config.yaml
n_layer: 13
d_model: 256
n_experts: 64
experts_per_token: 4
d_expert: 48
d_shared_expert: 320
activation: "squared_relu"
moe_layers: [1, 2, 3, 4, 5, 6, 7, 8, 9, 10, 11, 12]
router_score: "softmax"
normalize_top_k: true
routed_scale: 2.5
balance_loss: 0.0112
balance_bias: false
router_noise: 0.3
n_groups: 4
groups_per_token: 2
init_std_router: 0.0102
lr_router: 0.000341
vocab_size: 8192
norm: "rmsnorm"
norm_eps: 1e-05
tie_embeddings: false
optimizer: "soap_variant"
lr: 0.00277
beta1: 0.95
beta2: 0.95
batch_tokens: [16384, 32768, 65536]
seq_len: 1024
train_tokens: 228700000
steps: 6300
dataset: "wikipedia_en"
Below are experts of layer 4 (counted from 0) of a mixture-of-experts language model. Rows are named down (a neuron's output weights, with its number) and show model dimensions 0-63. Each number is 500 + 25 x the weight over its row's rms, rounded and kept within 0 to 999. Numbers have three digits each.
Before each expert's rows: a language model's description of what the expert responds to. This comes from a sample of Wikipedia text that the model never trained on.

# expert 32
It responds to: Inner word pieces like aly in Paralympic or ly in Olympic, plus small numbers and list-item digits.
down0:541488491509475504509486499519491527495493515490504447515512460484503492513486471517475477534485496516467510526467491482472454493540508534495492459501507544486477527519487500487496521533486491

# expert 62
It responds to: Newlines and paragraph breaks after sentence-ending periods, plus some opening quotes, brackets and dollar signs.
down0:540519452478505498485499484496497530523479448519505479504444514538471460489562514457521514474533511533526502512480546502514490490486470507506491530466432514496471527489527496491492525553507547

# expert 61
It responds to: Unit tokens and quantities after numbers, such as sq mi, km, kg, %, plus statistic nouns like family size or people killed.
down0:488543504517544518498536536523516483526488519472443461532535481486553464505490473497532472482514491510462528467495520500515476480508531469474512455528452521479493495546500518497498516531526495

# expert 60
It responds to: Prepositions after nouns and verbs, such as of, to, for, with, against, including, plus table cell pipes; e.g., father of.
down0:466516481408490488497533505484501478529513534510478490508497500477537515490481478507541497535443525512505472530509517507533470474486513519556441464489466521536528480507517518514494495483493464

# expert 11
It responds to: Past participles and past verbs after was, he or were in biographies and news, such as named, born, released, announced.
down0:465500531486517506504493459496454515443477474482491515499489508505503496547545496505500522485494498479509496495508503550467513495514514543519507488488475484531479473518464495482547517493468476

# expert 4
It responds to: Middle or final pieces of proper names (I-owa, Rub-y, Kap-il) and two-digit numbers in tables, such as 26, 28, 30.
down0:511499490547491504475500524445508509512467494501496505486476464527473504540507490514531465480469513451507509532519501511504504491467479493517448437501513532480555555507493445490500480459535490

# expert 18
It responds to: Common nouns for places, institutions and roles after an article, such as city, County, school, government, general, game.
down0:452491576528510493521526477520531492500505507488473505503471463481514496472531497490527484491449485504510500468476479520513468515527510517526444457471457466482511473525488491482485493454514495

# expert 56
It responds to: Verbs and nouns right after a subject noun, like has, have, measures, include, titled, plus measurement units cm, kg, lb.
down0:509498515552475485512519472520479493506505476480490507522557493508473538519479516442450529506468548474463505495521498492456512556517475487513502509519490532528494546494479482492494514488490579

# expert 51
It responds to: Line breaks after infobox descriptions or sentences, plus opening parentheses, quotes, and brackets, and infobox labels like Binomial name.
down0:487524485486515458459522487512500539538527495499522452505502497481475507527468539477520519515471489514487495463441507519447537526508536518531515492499501471511496547485516540511461517491475469

# expert 47
It responds to: Modal verbs such as can, will, must, could, plus possessive apostrophes and punctuation right after names, as in UNICS's, William's.
down0:506484518492485526528490497491498503506496488525550489547485513497504514478530507499475516530516527488505516466515510503509528522481541496483483480496480475513531534495498477527449511531494493

# expert 35
It responds to: Closing parentheses, brackets and quotes ending table headers or asides, such as (Age), (millions), plus small numbers like 6, 12, 18.
down0:511523545516484463477503486481495473523524488520476504500505485518449498484498499506474512559460499514491496508496458487453499493446510460519503480490507493493479552476513467510494513506526517

# expert 6
It responds to: Plural endings and nouns ending infobox or section headings, such as Technical details, Observation data, career, results, -ations.
down0:519474514521489481485511459497498492492493516503504486503469480523459509487500491521479473486512470502532528498509469531478482492456527539482503513494433479509451472479461488519488554494481446

# expert 2
It responds to: Coordinating words and quantifiers in running prose, such as and, or, but, most, more, some, several, all, many.
down0:489470454480515473508516511532531517534492453530512507504499478499458465534474497479530536521550480498486515516491450515431526532498505488532487485500491527528517465508512471520509493492507476

# expert 20
It responds to: Column header words in wiki tables (Name, Type, Description), plus symbols like %, °, ±, and foreign name fragments.
down0:515526499479538462543519512461480482466514463505502449525491520516513476500505517521499522508525559541511485498502485505463499567509490534508521479481482514577493486507517488536439493517518570

# expert 7
It responds to: Linking and role verbs and "as" before a noun phrase, especially "plays as a midfielder"; also was, been, became, remained.
down0:500475491566523516518523478521495497510528510504503485540466511521481491479492498476514518520473504497468492491558440493552532510495523520526492455457528485521537503503502528516541510490485512

# expert 42
It responds to: The article a or an, periods in a.m./p.m., digits and number words like one, ten, 19th, and Thai or Japanese bytes.
down0:521495512501564520466501485481510481502474475499498539460514536506510495484460505486509486468508526488509499522491513504496489476495513479454502494515507466498488502460541497438504477510515503

# expert 10
It responds to: Equals signs closing or opening wiki section headings (===Manga===), plus some verbs like was, is, located and based.
down0:480529546534475452589481501516532482494504451509502455518464490482539489487498490456482480508542499477507471521455504504523523473486523495460518492507468456481469507532520527492502461465479509

# expert 54
It responds to: Commas and semicolons ending a noun phrase, especially after publisher names, places or list items, such as Oxford University Press, Boston.
down0:523514484469509517511468486489475493522506503482520541476548540473502534490475461471528528521472521487499527510492494478496450502541491526515537475501522460511489468501489491491483482505501502

# expert 48
It responds to: Word endings completing names and nouns, such as Crit-ics, -sm, -s, -ity, plus institution words like University, Museum, College.
down0:513495519509514461518489515507529410493512517488531520518510485506474512536450453477498507448535511477510494487506501499490507479517492489504516499526522472542576505483480507510494494479545489

# expert 15
It responds to: Row-initial labels and numbers in tables and infobox lists, such as Record, Total, Win, Candidate, Final, and score digits.
down0:503442562508513480468455484484466469476543531478571483536488543482485536481502497525469511460529530468466513492505488511510519519494502510508517562515506497521506489532494499512526462476484490

# expert 63
It responds to: Prepositions and word-initial prefixes like under, on, at, to, over, ex-, as in underside, undergraduate, under age 18, On August.
down0:526531481506497503495448462482529484472485475485490481488503554522525539499470548478510549506500508518535495498457480520491513494480506545506501488512489469496504461497480501481518499460461480

# expert 23
It responds to: Middle pieces of longer Latin-derived words, often after a prefix, such as app(rec)iated, unpredi(ct)able, self-pub(lis)hed, (sign)ificance.
down0:513501494508472551478450460517485456520504476505489480529492509484483443482507477521456487532575537518521546485510512504491481498511477532494528513527502512485455467494530446492515491496500529

# expert 58
It responds to: Nouns like place and medal in sports results ("Gold medal – first place"), plus commas, opening parentheses, degree signs and was or is.
down0:453517472500530509474468524499472511500517475512498495542508495521499499445474506504522465527466497488503489503489523477487494473514516497523477522478526504518506473489505501508475534507485504

# expert 52
It responds to: Single letters and accented characters inside foreign or uncommon names and words, such as š, ö, ø, Ur-s-ula, Man-c-uso.
down0:483483495490514463508499535527495476543540544489486505467447529473504453540516454491519507499470494434495490498413499531536467507491523502524499551478497526520472500522512497459480500521483515

# expert 28
It responds to: Prepositions after nouns or at sentence starts, mostly in and of, also on, during, since, within, as in "worst ever in the country".
down0:528492478461568501533506482500534505510496528524469505495464501518506487483562510503457492541511457462512489479500505498533500478498482483511547478484524509493488483491518494517460511471485498

# expert 30
It responds to: Conjunctions and prepositions opening clauses, such as when, while, where, before, after, as, than, that, often after a comma.
down0:478524558477493545504492518525543503436515505491522475509474476485473449528510481490520494499486464522496453492511511474514501510502487521466487489473473492546491499447532486466518500513506485

# expert 49
It responds to: Prepositions linking verbs or nouns to a following noun phrase, such as by, with, between, under, against, for.
down0:523523496509524534483554507453506492544542505503516509533487485496518468510479461490523569490450477505502507532482472470530466531516489500529492457510495498512432466486509521483498516468484539

# expert 39
It responds to: Periods after initials and abbreviations such as J. P., U.S., Sts., plus common first names like William, John, and George.
down0:540484532484500509521504464499454484497513487531472526517503489522526503505473494557510490534514520480523533481471486513472532524525548517478509447511529526457496498453451476510487462480521481

# expert 14
It responds to: Mostly not after did or could, plus reporting and past verbs like said, stated, agreed, and name-piece endings.
down0:479493478464512511472521480472526496509515482492491456489507520525465458532564512423478431503449491499483510495444474481513492496520510465501476475539540501461485496471496476517479499499474509

# expert 0
It responds to: Single capital letters and word-initial pieces in tables and lists, especially win/loss marks like L or W, and R, F, St.
down0:484508521500537479533521448528490518483489507497500506512490477500502514516473531491476481515488531483481504538535494493531483486591501494475507497478494511538465471462495470533472476497498476

# expert 33
It responds to: Second pieces of words split after a capital or first letters, as in P-ort-rait, P-ort-adown, Ch-ines-e, E-ty-mology, and place names.
down0:515486482497502548529498451498497473501524492504520464519493535518563480501497526523518524507532519498463507506522496518517474515531434499499479502474499488531499542518485504466508529506492497

# expert 31
It responds to: Final pieces of split words, like "Un-cle" and "Walnu-t", plus capitalized title words such as National, Mount, Little, Blue.
down0:485524536499451500517474503502487455520534519497514479440485492509475535517492487488510492500489520525484510497464481503499498515518487492507485534508508536533492507482453528509503467500508528

# expert 25
It responds to: Joining punctuation inside compounds and ranges, such as hyphens in "Oscar-winning", en dashes in "2022–2023", opening parentheses, slashes and braces.
down0:512487539492545500517471534520460512509500534528476452489469525517473506538538500525490487487475497499528506485535476440464483501557516437526482515510500527560495504526513485543513504511492527

# expert 40
It responds to: Digit pairs after the decimal point in decimal latitude and longitude coordinates (34.98694°N), plus other digits in times and scores.
down0:520493544510543490486536538511521493529553501487535476527460479520495503506506520450495502500491529537485493496501508498493504504509469522541467502460496510484442524503519536510484515474523506

# expert 53
It responds to: Short vowel-ending syllables inside long words and foreign names, such as metho(do)logical, pneumoth(ora)x, nostal(gi)a, Kontop(oul)os.
down0:501484505506520504551492471493518465462528468466504505489477505481514528468471508450496469491508520484465512531488532504493472491474468458482483501506518527515509491515497537489462485503490534